From a checkpoint of a small mixture-of-experts model trained on Wikipedia: vocabulary 8192.
Below are experts of layer 7 (counted from 0) of a mixture-of-experts language model. Rows are named router (the router's row for the expert) and show model dimensions 0-127. Each number is 50 + 10 x the weight over its row's rms, rounded and kept within 0 to 99.
After each expert's rows: a language model's description of what the expert responds to; "mostly gets" lists some tokens that are sent to it at least half of the time. This comes from a sample of Wikipedia text that the model never trained on.

# expert 10
router:46 29 44 35 50 47 45 63 28 43 72 47 60 48 51 51 57 47 42 60 45 40 41 64 72 42 70 42 35 53 54 58 41 48 50 60 51 63 64 58 59 52 39 45 33 51 61 51 45 40 57 45 45 48 56 58 56 40 50 61 51 46 51 45 65 59 63 39 43 62 44 46 57 35 43 49 57 50 74 48 63 59 48 61 66 49 39 40 50 45 49 45 51 38 52 53 40 47 35 72 53 57 42 51 29 41 38 38 61 32 57 46 55 66 41 41 38 61 36 41 39 61 40 35 36 43 56 43
What it handles: Word-final suffixes and common adjectives in prose, such as sustain-ed, aggress-ive, cord-ial, national, large, political.
mostly gets: " national", " large", " small", " Species", "year", " political"

# expert 0
router:40 50 55 33 59 69 55 51 39 25 37 46 60 44 26 43 50 35 50 51 46 52 60 46 53 49 57 51 53 39 42 40 60 30 51 29 49 64 55 41 52 53 70 48 53 56 59 46 40 65 38 57 55 37 57 65 37 54 53 68 59 51 43 44 48 35 43 44 58 52 58 45 46 36 45 47 52 36 36 38 37 50 69 42 59 40 57 64 56 54 60 58 48 57 66 41 56 59 20 54 55 53 39 50 50 57 72 49 65 44 35 47 44 56 34 59 50 51 51 73 62 46 38 57 53 49 51 32
What it handles: Line breaks ending items in dash-prefixed lists and infoboxes, such as taxonomy lists, species lists, rosters and route data.
mostly gets: " Clade", "\n", " Genus", " appointed", " ISBN", "Scientific"

# expert 19
router:48 31 41 56 48 37 43 50 35 66 62 56 54 41 43 51 39 44 51 50 55 42 37 48 54 48 51 58 42 43 49 53 42 66 52 42 56 45 65 70 49 55 57 49 60 24 42 62 59 38 58 74 53 54 55 41 57 54 45 57 46 43 59 42 38 60 43 53 51 36 36 32 58 39 50 42 47 39 54 48 56 57 43 59 38 56 55 64 52 56 34 56 51 33 49 41 30 56 50 52 47 50 46 44 44 55 49 43 65 54 49 48 46 52 50 48 41 60 62 60 51 44 69 50 64 59 61 56
What it handles: The conjunctions and, or, & joining names or phrases, and nationality or occupation words in biographies like American, English, farmer.
mostly gets: " and", " &", " or", " American", "American", " English"

# expert 24
router:60 33 32 61 47 48 44 53 38 44 65 61 53 43 62 50 37 59 62 57 56 66 33 35 38 43 48 44 48 42 61 48 33 52 61 62 42 41 52 50 39 49 66 60 41 54 43 52 56 57 63 34 34 65 51 42 64 46 47 58 45 45 61 47 56 70 61 39 59 52 57 54 44 39 39 51 53 43 49 26 51 58 52 29 44 44 63 44 51 54 60 65 60 34 48 45 51 49 70 44 48 54 43 47 55 47 40 29 43 42 60 47 53 57 37 59 49 56 53 54 43 51 58 51 38 71 49 38
What it handles: First pieces of words split by the tokenizer, such as dis, ex, con, vi, Lo, Ra, as in vi-bration, dis-advantage, di-agnosed.
mostly gets: " Lo", " ex", " dis", " Ra", " Du", " con"

# expert 30
router:42 64 57 51 39 47 28 44 62 52 37 39 60 50 53 55 66 27 53 72 42 68 42 61 47 48 55 63 53 49 48 49 36 59 37 47 48 39 36 40 47 53 56 45 29 70 49 50 46 41 39 47 35 52 42 51 46 54 49 56 63 60 42 40 32 56 52 51 38 55 36 67 56 43 48 38 39 55 53 54 62 55 49 56 59 36 26 56 54 59 32 43 58 59 46 51 42 45 42 38 46 48 55 48 49 56 47 55 31 64 58 43 56 48 51 42 34 33 47 32 41 58 34 48 41 44 57 57
What it handles: Articles, numerals and quantifier nouns after the/of/a, such as one, two, each, part, way, A in titles.
mostly gets: " one", " part", " each", " A", " three", " all"

# expert 41
router:43 45 52 44 50 58 51 50 58 57 62 51 60 41 58 50 35 62 60 61 54 64 43 66 71 43 53 43 35 51 57 39 48 36 46 57 55 36 49 44 48 50 71 63 47 69 43 54 45 50 36 25 36 44 48 61 53 38 66 54 38 68 41 51 51 62 52 30 54 71 38 60 48 47 46 59 64 59 62 34 60 57 42 54 57 58 47 42 37 42 47 33 75 50 41 45 40 31 40 51 50 59 54 48 57 67 58 55 48 70 42 58 47 57 59 35 57 62 45 74 56 37 52 53 43 54 45 41
What it handles: Auxiliaries has, had, have, and nouns after possessives or articles, like top, score, report, repair, years, own.
mostly gets: " has", " had", " years", " led", " use", " top"

# expert 38
router:47 42 55 47 53 58 67 41 47 41 65 49 63 75 43 51 58 56 50 38 61 50 62 51 48 44 30 50 64 47 53 54 59 46 37 55 54 60 43 47 42 46 66 49 69 46 39 47 41 50 59 59 56 44 56 59 35 58 38 51 48 50 63 58 44 52 41 53 45 46 49 44 61 79 51 47 49 48 50 50 38 49 64 52 46 58 64 71 22 62 67 45 32 54 33 35 36 34 32 41 55 52 63 53 49 58 47 34 53 61 49 68 34 40 42 44 65 51 53 59 54 56 39 63 76 57 64 53
What it handles: Periods, commas, newlines, table pipes and clause connectors like which, who, that, that end or join clauses in prose.
mostly gets: " ===", " ==", " which", " who", " would", "\"."

# expert 33
router:59 66 57 52 52 45 26 46 46 45 45 43 62 33 56 40 51 59 37 40 57 65 62 37 52 45 51 55 49 35 61 47 52 54 57 46 56 58 41 75 45 56 50 57 63 49 43 36 54 51 25 50 37 38 60 49 36 40 37 40 54 53 48 50 61 57 32 44 58 48 43 43 44 27 50 43 53 47 44 45 66 34 51 43 38 41 55 65 63 48 45 45 39 45 51 65 44 56 43 39 32 67 50 36 48 54 49 36 55 69 46 42 72 36 60 43 41 42 57 39 58 47 58 41 59 68 47 49
What it handles: Words in titles of newspapers, organizations and awards (The Guardian, National, World, European, Best), plus table pipes and headings.
mostly gets: " National", " World", ".\"", "\".", " International", " Best"

# expert 22
router:53 62 52 63 53 44 51 50 33 44 50 49 52 45 47 49 40 48 60 63 54 67 48 62 55 33 49 76 57 37 40 32 64 57 40 46 63 62 70 24 33 53 32 60 32 43 49 48 39 68 45 48 44 60 44 40 28 46 41 37 44 66 62 58 44 47 46 42 50 46 41 46 44 38 36 65 60 40 46 44 49 41 51 52 40 37 64 45 63 41 57 59 49 47 50 58 51 51 46 41 46 69 43 47 47 58 43 57 59 46 52 58 50 53 57 62 49 50 46 48 61 56 36 43 51 61 70 64
What it handles: Learned prefixes and inner word pieces such as pro, syn, poly, psy-cho, cy-to, plus bare spaces before numbers in dates and tables.
mostly gets: " pro", " syn", " Pro", " para", " di", " Po"

# expert 12
router:53 55 51 52 54 40 40 60 29 49 43 47 64 47 59 52 51 50 48 75 39 40 55 44 31 30 49 65 42 57 44 43 40 41 62 76 53 41 63 54 59 42 31 64 51 48 33 46 51 41 61 62 29 51 54 48 49 56 44 50 47 66 38 56 55 50 78 40 52 47 35 36 64 73 49 47 47 41 26 40 49 45 32 37 52 61 43 41 59 52 41 40 37 36 38 62 44 34 55 54 57 71 74 48 57 53 61 49 56 45 55 30 41 48 45 45 47 55 62 43 64 50 63 52 51 61 64 59
What it handles: Pieces inside longer words such as Creta-ce-ous and afor-ement-ioned, and country or state names after New or in, like York, Carolina, France.
mostly gets: " York", " Carolina", "cor", " England", " Australia", " California"

# expert 11
router:39 43 38 44 62 57 37 69 40 50 63 54 52 49 58 48 44 54 58 53 43 60 49 46 61 60 46 50 48 53 43 53 49 49 65 40 52 33 49 38 30 44 64 60 54 64 68 60 56 41 38 28 36 35 36 54 32 60 50 49 56 51 53 41 57 74 63 75 61 50 30 56 46 66 69 60 47 45 42 38 42 48 53 69 42 56 48 57 36 67 41 46 70 57 46 43 57 44 48 37 41 57 59 61 64 41 70 44 55 64 45 59 53 63 52 63 37 33 59 44 44 49 62 58 66 57 46 48
What it handles: Decimal points in geographic coordinates like 55.82607, periods and line breaks ending sentences, plus Thai script characters and sentence-initial This.
mostly gets: " This", "า", "ร", " MF", "ส", "This"

# expert 20
router:33 38 37 44 47 73 53 55 54 57 44 32 65 48 58 58 30 68 64 63 65 54 40 61 46 57 45 45 66 44 58 54 30 41 64 34 67 41 59 46 38 55 35 63 52 47 56 37 39 59 54 62 47 50 42 57 53 37 44 53 63 44 52 49 53 47 68 49 62 38 37 61 59 49 44 74 46 63 33 42 76 57 53 39 38 40 35 36 63 39 46 39 63 56 52 53 67 48 49 49 48 43 43 41 41 55 37 49 29 55 39 63 37 35 66 49 42 43 71 42 44 32 43 40 41 52 59 36
What it handles: Score digits in match results such as MLT 0-3, plus pipes, country codes like ENG, names and pronouns in sports tables and results.
mostly gets: " ENG", " Saint", "There", " they", " Clade", "Al"

# expert 15
router:52 61 66 65 58 39 58 58 35 41 56 52 48 48 56 47 34 44 45 59 53 35 58 38 61 43 63 51 45 71 44 60 54 58 65 60 49 34 47 42 55 56 55 58 52 69 59 49 54 50 52 48 47 49 51 30 35 36 52 44 55 53 36 61 53 54 45 38 55 52 23 48 48 56 40 56 53 64 59 35 49 45 50 34 42 53 42 46 47 40 54 39 47 51 58 53 56 49 38 49 59 54 51 48 56 47 57 41 47 51 57 56 28 45 40 55 45 52 33 63 51 57 60 53 65 53 54 55
What it handles: Plural endings and noun suffixes like -es, -ers, -ation, -ities, -ism, and common plural nouns such as people, members, women.
mostly gets: " people", " \"", "ism", " life", "ations", "ities"

# expert 34
router:32 32 39 52 63 54 55 49 53 54 65 55 57 57 45 53 46 46 58 60 46 44 42 25 45 35 22 62 41 45 60 50 65 58 50 55 53 53 58 39 31 43 61 60 36 61 52 51 53 45 52 44 36 62 45 42 47 51 50 58 38 62 72 38 45 42 58 78 41 29 47 49 37 59 46 57 31 62 48 58 37 59 47 48 44 35 48 36 49 56 62 52 65 25 53 40 34 33 43 49 66 59 50 60 36 48 55 61 41 45 38 52 36 63 48 34 69 52 50 51 45 51 52 69 50 58 54 37
What it handles: First syllables like co, dis, sub, non, ob, pe, gu starting words, and leading digits in vote-count and result tables.
mostly gets: " Co", " co", " dis", " Cre", " sub", " non"

# expert 31
router:53 50 52 42 56 38 34 38 58 61 61 47 62 33 50 51 47 32 59 54 50 50 56 54 61 43 52 64 44 79 46 49 39 60 50 60 35 52 74 59 40 55 60 39 68 51 60 53 61 47 36 61 62 56 53 63 54 54 43 67 24 43 41 39 49 49 40 50 48 70 39 62 68 41 41 51 69 47 63 57 69 37 38 61 42 42 52 43 69 47 47 66 40 51 51 53 50 41 55 68 32 49 53 41 72 49 45 62 58 67 43 48 50 45 73 48 36 45 49 56 53 44 65 45 54 49 65 48
What it handles: Connecting words and title pieces inside quoted song, book or film titles, such as vs, et, of, and, and cell separators.
mostly gets: " &", "inomial", "|---|", " vs", "!", "ง"

# expert 47
router:59 45 47 51 53 56 33 60 35 38 48 64 41 51 41 36 56 39 41 70 35 72 40 61 48 63 47 50 56 39 55 43 43 53 55 50 42 50 58 33 53 53 50 58 36 40 52 52 40 47 57 53 54 43 38 47 70 54 54 40 52 49 59 55 69 48 53 39 51 46 74 61 45 50 39 65 64 35 26 49 35 49 62 62 55 58 61 45 39 47 37 60 56 62 45 66 53 49 37 64 57 42 58 44 48 38 63 51 54 48 55 32 49 59 51 50 57 48 57 35 49 31 35 58 53 38 34 52
What it handles: Space after month names like October 4, and digits of days and years following in, on or month names.
mostly gets: " September", " February", " December", " January", " October", " July"

# expert 4
router:58 36 44 54 64 27 69 48 38 51 56 45 47 64 65 54 48 61 36 56 51 38 51 28 53 43 40 63 57 53 48 48 34 54 51 33 42 47 70 47 47 41 45 57 58 59 42 53 56 59 53 39 48 55 58 47 42 44 63 58 38 43 45 60 52 56 61 44 47 47 37 53 62 51 40 42 51 23 52 45 68 48 59 50 44 47 51 32 64 53 29 41 49 45 43 55 48 33 72 61 38 44 67 59 50 58 71 60 51 49 46 59 61 40 53 44 43 48 49 44 73 47 51 49 45 24 36 19
What it handles: Middle and final pieces of personal and place names, often foreign or transliterated, such as Kirkend-all, Kyaligon-za, Hauff-e, plus common first names.
mostly gets: "ah", "ko", " Robert", " David", " Peter", "ley"

# expert 14
router:46 52 31 44 54 40 54 59 49 44 49 53 55 56 43 39 56 53 54 52 47 55 47 46 37 54 33 53 56 54 48 68 58 47 51 55 54 49 58 49 38 68 53 44 35 67 53 31 39 56 31 37 27 64 46 39 39 39 45 49 32 43 58 45 50 49 62 43 63 40 45 35 66 59 51 42 39 53 54 61 35 41 48 56 37 43 48 49 59 55 57 50 61 51 42 40 47 51 67 63 50 64 51 36 52 55 37 50 41 38 46 75 49 39 48 55 56 53 70 51 54 47 61 40 45 41 42 46
What it handles: Sentence-final periods, newlines and colons after taxonomy labels like Kingdom:, Tribe:, plus vowel-final name pieces such as -ina, -ura, -ya.
mostly gets: "\".", ".\"", "ina", "ira", "ura", "ya"

# expert 3
router:49 41 50 21 62 67 34 47 56 48 42 49 50 49 51 55 55 64 56 57 31 53 46 56 36 41 39 59 51 51 50 40 34 58 47 47 62 57 58 31 42 40 36 59 30 59 52 51 37 46 77 47 41 63 35 39 57 43 60 45 57 66 63 55 67 50 47 44 46 63 50 38 48 53 50 54 59 37 51 53 44 52 30 30 56 55 50 45 52 46 43 64 39 69 39 53 54 68 35 71 37 58 48 41 55 70 47 49 71 40 56 61 41 37 45 67 62 53 50 47 48 45 42 52 50 52 42 52
What it handles: Digits, colons, commas and spaces inside table cells, especially the colon in track durations like 3:43, plus stats and year ranges.
mostly gets: " $", " un", "′", " pro", " £", " −"

# expert 39
router:40 30 45 45 57 47 54 43 48 48 55 50 49 43 66 44 37 58 66 69 35 41 41 36 52 53 41 33 50 58 51 57 51 45 55 38 31 44 57 42 55 40 43 55 31 48 58 59 67 59 56 51 49 50 53 55 43 41 50 49 43 38 58 58 30 56 45 44 52 61 32 50 47 52 51 38 36 48 52 57 62 44 50 31 62 59 52 56 70 55 63 48 49 55 55 60 45 43 69 49 40 28 79 49 55 44 57 59 69 34 52 56 62 26 49 40 50 44 44 47 50 63 59 22 68 45 39 44
What it handles: First names, initials and name fragments of people, e.g. John, Robert, middle initial F. or M., and surname pieces.
mostly gets: " Robert", " John", " Thomas", " director", " William", " David"

# expert 17
router:53 55 42 43 41 55 25 62 69 70 52 60 54 50 58 44 57 36 45 59 47 47 55 54 43 49 57 49 65 50 50 62 55 42 23 56 60 48 49 52 53 46 39 38 29 34 49 56 33 53 61 55 56 48 53 44 49 56 55 58 67 43 46 61 34 43 52 59 35 47 42 59 54 37 41 82 41 68 49 40 56 61 53 49 38 52 67 67 43 52 49 63 47 72 39 48 42 78 35 44 42 61 49 64 51 38 42 45 41 37 61 48 63 48 48 47 44 52 51 49 44 66 39 51 52 48 35 58
What it handles: Sentence-level function words such as the, The, its, their, his, and, but, been, often at the start of a clause.
mostly gets: " his", "The", " its", " their", " but", " been"

# expert 1
router:51 33 28 40 52 49 42 46 52 65 63 48 58 56 47 51 21 47 51 48 56 40 26 56 69 40 68 45 41 45 69 46 36 70 64 60 52 43 56 73 64 61 56 32 39 64 60 66 31 50 53 38 44 36 45 65 52 40 44 49 36 70 53 54 51 59 67 43 48 36 46 50 56 53 50 49 55 49 36 37 45 55 66 52 60 52 38 49 45 53 25 46 60 38 53 31 29 43 62 57 51 43 65 48 59 53 35 38 63 59 61 59 40 61 50 44 42 53 56 52 45 48 56 49 61 47 42 61
What it handles: Middle digits inside decimal coordinates and numbers (46.5562250, 105.17), plus quantifier words like many, several, various, and suffixes -ing, -ed, -ation.
mostly gets: " many", " Nominated", " various", " MP", " Animali", "elected"

# expert 36
router:60 36 49 36 43 69 33 56 48 45 46 55 54 38 46 47 59 73 71 59 33 45 58 40 52 52 46 37 31 49 50 54 32 39 49 63 71 47 49 63 55 45 37 46 35 32 62 32 22 64 59 39 46 36 50 52 42 36 59 50 60 46 66 42 54 36 59 52 56 60 57 54 71 53 61 47 57 58 51 52 46 53 52 52 48 62 31 56 70 54 52 60 51 53 57 46 48 29 27 39 55 61 62 40 55 44 45 48 57 54 56 53 33 53 59 45 70 53 46 47 43 39 48 41 40 57 43 52
What it handles: Later digits inside multi-digit numbers in sports scores, yardage, attendance and vote counts, such as 74–72 and 19,774, plus adjectives like debut, annual, final.
mostly gets: " debut", " annual", " final", " former", " studio", " another"

# expert 26
router:44 56 37 47 62 64 42 44 58 57 23 59 39 52 50 71 63 48 59 62 46 54 38 47 38 53 45 52 34 47 46 62 27 39 53 45 45 34 56 22 38 31 56 55 53 48 36 61 59 64 61 43 57 64 58 38 41 53 51 47 58 37 49 44 36 45 70 54 59 37 41 50 47 46 62 31 48 42 29 52 61 56 60 48 52 59 52 38 56 54 47 55 51 44 45 35 21 66 64 45 44 50 43 36 45 54 35 62 48 37 42 52 49 31 41 45 51 43 54 45 62 43 58 50 39 41 53 51
What it handles: First pieces of foreign or place names after a space, such as San, Al, El, Mar, Ka, Ha, as in San Salvador, Maragheh.
mostly gets: " Al", " Sa", " Ka", " Na", " El", " Ha"

# expert 6
router:39 57 52 55 43 39 43 65 78 57 29 54 59 56 52 59 47 64 58 45 50 58 49 58 72 52 53 50 56 55 54 32 46 52 46 45 48 44 39 40 54 40 52 55 51 49 53 46 58 50 36 37 48 32 45 27 56 43 50 34 43 47 63 50 57 59 51 46 46 40 53 55 41 40 42 62 64 67 50 45 61 69 42 68 55 46 24 53 54 37 38 50 46 57 40 40 45 54 39 31 54 54 69 47 47 41 32 55 47 53 45 51 57 60 45 55 42 50 54 43 42 43 53 45 62 47 64 73
What it handles: Tokens opening cells and headings in sports and election tables, like Sheet, Stages, vote digits, and title words such as United, Championship.
mostly gets: "St", " primary", " Championship", " syn", " Register", " United"

# expert 5
router:45 39 61 55 46 57 31 53 29 63 47 61 44 66 57 55 45 45 62 41 44 54 60 48 58 22 50 48 31 52 45 58 38 65 63 57 54 54 62 38 61 55 56 61 59 41 67 58 45 60 64 58 49 58 64 41 59 46 63 36 48 52 52 48 32 67 52 51 38 51 48 63 54 53 35 69 34 49 41 44 48 47 44 50 65 42 41 57 54 39 53 51 55 52 55 44 67 45 60 50 34 51 56 71 42 49 37 45 55 38 47 53 61 34 41 45 61 53 46 37 44 32 49 55 50 45 43 60
What it handles: Letters inside words, especially s in compulsory, Americans, Phyllis, and separators or decimal points in table rows and results lists.
mostly gets: "ations", " Bar", " These", " Pat", " Yes", "Al"

# expert 29
router:54 58 37 46 57 43 55 65 42 40 66 44 48 56 69 52 35 64 31 48 53 21 58 32 60 33 49 51 42 65 49 47 58 56 77 42 55 56 45 56 71 35 35 67 51 50 35 67 35 38 34 63 59 44 59 52 63 41 65 43 46 46 44 49 51 57 52 44 41 49 48 49 49 62 53 62 67 52 45 42 53 54 61 51 46 46 60 45 59 51 44 51 60 44 57 41 64 43 49 29 56 41 37 38 31 45 62 55 68 54 56 46 38 68 54 39 66 42 62 58 65 46 36 72 41 38 32 51
What it handles: Month names after "on", N or S after coordinate seconds, past-tense -ed endings, and verbs like began, announced.
mostly gets: " September", " November", " began", " October", " August", " announced"

# expert 2
router:56 47 52 45 60 23 48 44 30 41 61 50 50 47 48 47 50 57 43 31 41 43 60 47 56 54 51 48 57 63 44 57 49 42 52 54 32 56 70 48 52 63 30 41 52 40 36 43 26 39 39 60 52 48 35 45 27 29 55 51 40 49 42 62 49 50 54 32 60 55 37 57 43 56 49 55 52 49 50 44 61 52 59 43 43 47 50 31 56 37 47 46 35 43 48 42 57 47 71 35 44 38 60 50 58 32 49 50 45 49 52 42 55 41 72 45 56 62 64 60 60 62 72 40 59 44 31 35
What it handles: Ends of personal names and taxon authorities before a year or parenthesis, such as Lightfoot, Hewitson, Smith, and species epithets like -ensis.
mostly gets: "idae", " kg", " Coordinates", " x", "ensis", " Miller"

# expert 40
router:63 73 45 46 50 61 57 60 44 55 65 64 47 40 42 41 64 58 59 60 51 64 39 51 57 28 49 38 63 52 38 55 30 61 68 49 54 49 49 57 43 50 46 57 56 68 44 42 30 48 53 45 47 32 63 47 45 62 54 51 50 50 60 58 51 49 48 42 40 41 46 45 63 62 50 59 71 53 59 59 50 62 39 38 52 59 48 43 59 59 45 59 62 32 50 47 46 39 53 66 56 33 37 28 63 47 59 33 35 67 47 48 57 59 31 36 51 52 48 69 53 51 47 74 31 45 63 62
What it handles: Single capital letters and fragments inside codes and words, such as asteroid designations like 2004 RD, KB, ISBN, plus adverbs out, off, down.
mostly gets: " out", " MF", " off", " water", " down", " land"

# expert 45
router:51 37 55 46 55 41 65 40 41 46 56 42 37 60 27 46 56 57 35 66 43 64 44 40 43 54 43 58 61 41 51 58 56 37 66 48 52 44 36 47 47 45 60 51 51 48 56 41 37 48 39 63 67 52 54 58 53 52 62 62 51 49 66 35 56 50 53 35 29 64 92 47 35 46 48 35 59 52 46 49 42 68 41 56 59 46 58 41 36 49 37 60 61 56 51 56 59 57 31 65 44 49 45 59 61 48 49 52 62 60 39 58 38 55 41 51 52 57 49 50 51 45 53 51 40 57 41 42
What it handles: Prepositions in, on, during, until, after before dates, and pipe separators and line breaks in sports statistics tables.
mostly gets: " in", " on", " during", " before", " until", "In"

# expert 8
router:44 30 57 47 56 58 49 48 38 54 42 71 51 33 44 54 44 65 49 59 61 59 37 43 53 61 63 52 51 19 65 50 50 49 50 65 55 53 56 44 41 60 75 59 46 48 60 49 54 52 55 37 37 55 41 44 61 54 47 46 60 43 55 46 57 62 52 53 46 32 54 73 40 51 46 64 25 45 44 41 60 53 52 58 56 41 49 39 45 50 59 45 46 39 49 38 47 60 48 39 66 44 49 50 37 31 37 40 46 47 54 51 41 56 49 66 58 48 59 58 29 59 53 59 51 65 53 56
What it handles: Words like of, for, among and the unit sq in area lines such as (4,900 sq mi), plus digits and some first word pieces.
mostly gets: " for", " among", " sq", " Animali", "For", "Other"

# expert 21
router:41 59 35 34 44 45 40 42 69 45 67 54 64 58 45 67 53 58 41 58 45 36 60 58 67 61 53 42 55 46 55 51 50 62 59 57 51 31 68 41 58 44 27 64 35 64 37 54 32 46 42 46 49 70 61 42 48 51 51 55 66 52 36 53 44 60 54 48 49 47 51 66 65 64 67 38 42 54 45 65 68 49 64 35 45 57 55 33 64 41 47 57 34 66 43 49 47 48 69 43 46 49 39 62 66 63 52 46 49 34 63 64 45 44 50 32 50 58 62 30 58 36 35 55 37 51 46 44
What it handles: Inner pieces of place names and geographic words (Niigata, Samoa, San Benito, Mindanao), plus United, New, South, North, throughout, across.
mostly gets: "″", " throughout", " United", "town", " Washington", " South"

# expert 13
router:44 34 46 49 52 41 74 48 44 59 46 53 46 61 50 53 46 50 30 52 43 46 43 36 49 58 39 50 51 63 55 50 31 43 46 39 38 58 60 37 58 44 44 54 49 49 54 42 67 50 69 54 45 49 44 38 41 38 57 62 51 45 61 47 43 42 59 54 51 41 56 51 52 43 52 42 33 49 37 60 53 45 41 55 50 40 44 45 74 50 59 41 48 35 51 52 44 36 67 55 34 62 55 44 46 52 57 72 39 20 36 71 42 37 37 37 47 50 53 53 55 42 61 50 59 42 49 23
What it handles: Pieces of Polish, Czech and other Central European names and places (Katarzyna, Kuźniak, Petra), plus common English first names and "of", "by".
mostly gets: " Robert", " Ka", " Han", " Thomas", " John", " David"

# expert 42
router:42 71 57 42 55 52 58 67 32 69 61 49 57 45 44 60 53 51 64 53 52 56 49 52 48 32 61 77 50 43 58 64 42 37 51 69 57 39 47 49 39 47 41 64 54 42 40 58 59 62 70 54 44 58 40 45 62 34 63 71 59 55 64 50 46 46 53 45 52 42 37 50 63 62 54 32 67 46 58 44 46 52 50 56 45 35 50 43 50 55 44 52 71 52 37 31 72 59 61 55 44 52 50 42 50 56 62 45 68 71 46 54 53 63 74 56 48 48 43 68 54 62 61 53 46 53 61 67
What it handles: Pronouns, modals and conjunctions in quoted or conversational text, such as I, they, would, could, because, Know in song titles.
mostly gets: " would", " they", " could", " did", " They", " because"

# expert 18
router:37 30 64 28 53 48 31 48 51 55 46 48 58 59 61 44 37 45 45 54 50 61 41 37 70 47 45 50 56 54 54 59 40 43 48 52 50 66 46 53 58 58 50 23 35 47 61 54 52 73 55 76 37 40 42 45 31 46 59 43 64 46 52 27 52 57 45 59 46 62 46 55 71 60 41 57 42 54 63 48 57 36 38 44 52 58 54 37 45 44 51 65 46 47 25 43 45 61 33 57 46 47 30 56 56 51 47 46 46 46 62 59 61 54 59 56 45 63 47 64 59 77 56 36 54 54 44 55
What it handles: Tokens right after was/is/are/as, like pre- in predominantly, became, known, well, frequently, plus units and numbers such as km, %, million.
mostly gets: " became", " pre", " km", " been", "+", " known"

# expert 27
router:53 51 53 62 35 60 49 36 34 69 67 56 51 44 46 47 51 33 49 58 36 33 42 50 45 33 67 50 39 58 56 57 60 53 74 47 36 39 60 18 39 47 60 46 48 55 51 56 37 55 51 52 56 41 48 44 46 69 40 45 57 59 48 40 40 49 36 64 62 44 47 55 55 53 52 44 46 51 57 42 51 45 36 55 42 39 51 58 45 44 48 49 41 55 48 63 38 49 44 47 68 62 30 31 49 37 44 54 35 48 54 44 54 60 55 62 56 60 59 60 50 36 66 47 54 48 49 60
What it handles: Single initial letters starting a split word, especially lowercase s as in swirls, say, scarcely, and other lone letters like S, f, c.
mostly gets: " S", " c", " −", " f", " b", " appeared"

# expert 7
router:61 41 59 67 63 40 52 72 40 45 47 52 42 39 54 53 31 40 40 68 68 47 35 49 67 47 71 49 51 39 44 51 39 52 51 57 41 47 50 60 43 60 41 49 64 55 68 56 38 44 40 46 47 47 71 64 66 49 64 53 49 60 33 63 64 49 51 43 55 33 36 69 73 42 43 58 45 40 48 47 65 56 35 54 42 32 53 40 41 33 40 40 31 46 56 59 57 67 61 43 49 45 45 37 61 37 44 59 59 70 53 42 56 56 47 34 56 59 57 55 57 40 56 69 64 51 44 55
What it handles: Infobox and table header words such as Total, Location, Team, Date, Airport type, and hyphens inside ISBN numbers.
mostly gets: " Total", " Location", " Team", " UTC", " Date", " MF"

# expert 23
router:65 38 53 41 30 56 58 48 56 56 52 44 49 54 35 60 49 53 30 58 59 35 54 42 36 59 57 42 45 45 38 49 47 55 56 54 49 65 68 67 54 55 36 38 39 37 45 50 32 57 45 47 58 50 61 62 50 39 58 70 60 73 56 53 45 43 66 46 57 70 64 53 64 53 48 53 56 39 62 47 35 45 54 58 38 63 31 55 54 52 53 60 28 54 41 39 50 51 34 49 44 55 68 35 55 34 62 38 40 58 63 54 46 57 44 46 66 41 50 65 64 45 44 56 44 50 41 33
What it handles: Last digit of four-digit years in dates like 1944 or 1914, plus event verbs such as born, died, released, began.
mostly gets: " began", " died", " Released", " century", " Died", " released"

# expert 28
router:57 42 62 54 44 43 76 34 45 64 61 41 58 51 41 67 54 54 61 41 43 60 51 46 43 46 49 48 42 61 45 34 56 56 60 58 62 59 56 60 56 60 38 39 78 53 58 41 71 64 44 63 39 47 65 61 43 50 26 49 48 40 58 38 38 51 65 52 51 51 74 35 47 60 63 52 52 33 69 47 65 58 58 41 42 69 60 48 38 56 68 66 49 50 48 43 63 59 25 39 51 55 52 44 54 63 59 45 62 50 44 62 45 54 49 51 46 48 43 52 49 43 55 48 48 55 58 41
What it handles: Commas after names in lists, table pipes, and clause-linking prepositions or conjunctions such as for, during, against, when, while, with.
mostly gets: " for", " where", " against", " when", " during", " with"

# expert 43
router:49 38 39 46 66 55 28 49 34 51 58 53 36 55 50 33 60 44 46 50 34 45 53 42 29 47 48 34 39 45 50 48 48 46 57 65 66 58 64 50 37 58 39 59 49 51 44 45 58 38 55 62 57 67 50 49 67 56 41 56 57 34 59 49 52 49 49 68 31 48 46 61 42 43 37 48 34 33 51 57 38 57 39 54 48 43 71 36 26 37 34 57 43 58 58 70 48 55 43 54 64 41 45 59 52 36 65 48 49 58 45 47 46 52 51 63 49 51 60 34 57 64 41 62 46 42 39 50
What it handles: Function words the, in, his, their, its, un, often at sentence or phrase start, as in son-in-law or (in Hungarian).
mostly gets: " his", "In", " their", " its", " un", " in"

# expert 25
router:63 58 50 52 60 47 65 60 28 35 58 53 56 48 44 52 64 59 58 45 52 57 49 27 58 44 22 40 54 55 39 52 53 65 66 48 30 47 53 55 54 35 48 59 63 52 28 47 62 34 50 43 62 48 65 50 56 56 46 58 55 55 52 50 55 56 40 47 38 31 40 57 60 35 36 36 43 39 49 42 65 42 55 42 40 50 42 51 54 42 41 67 63 44 46 54 41 33 72 45 40 42 48 53 49 44 50 57 52 45 63 37 43 47 53 44 68 56 44 54 62 49 50 51 59 56 53 61
What it handles: Closing quotation marks after song titles, closing parentheses and brackets, and the ends of street or surname pieces like Bexley, Hill.
mostly gets: ")", "\"", "\",", " United", "]", " Street"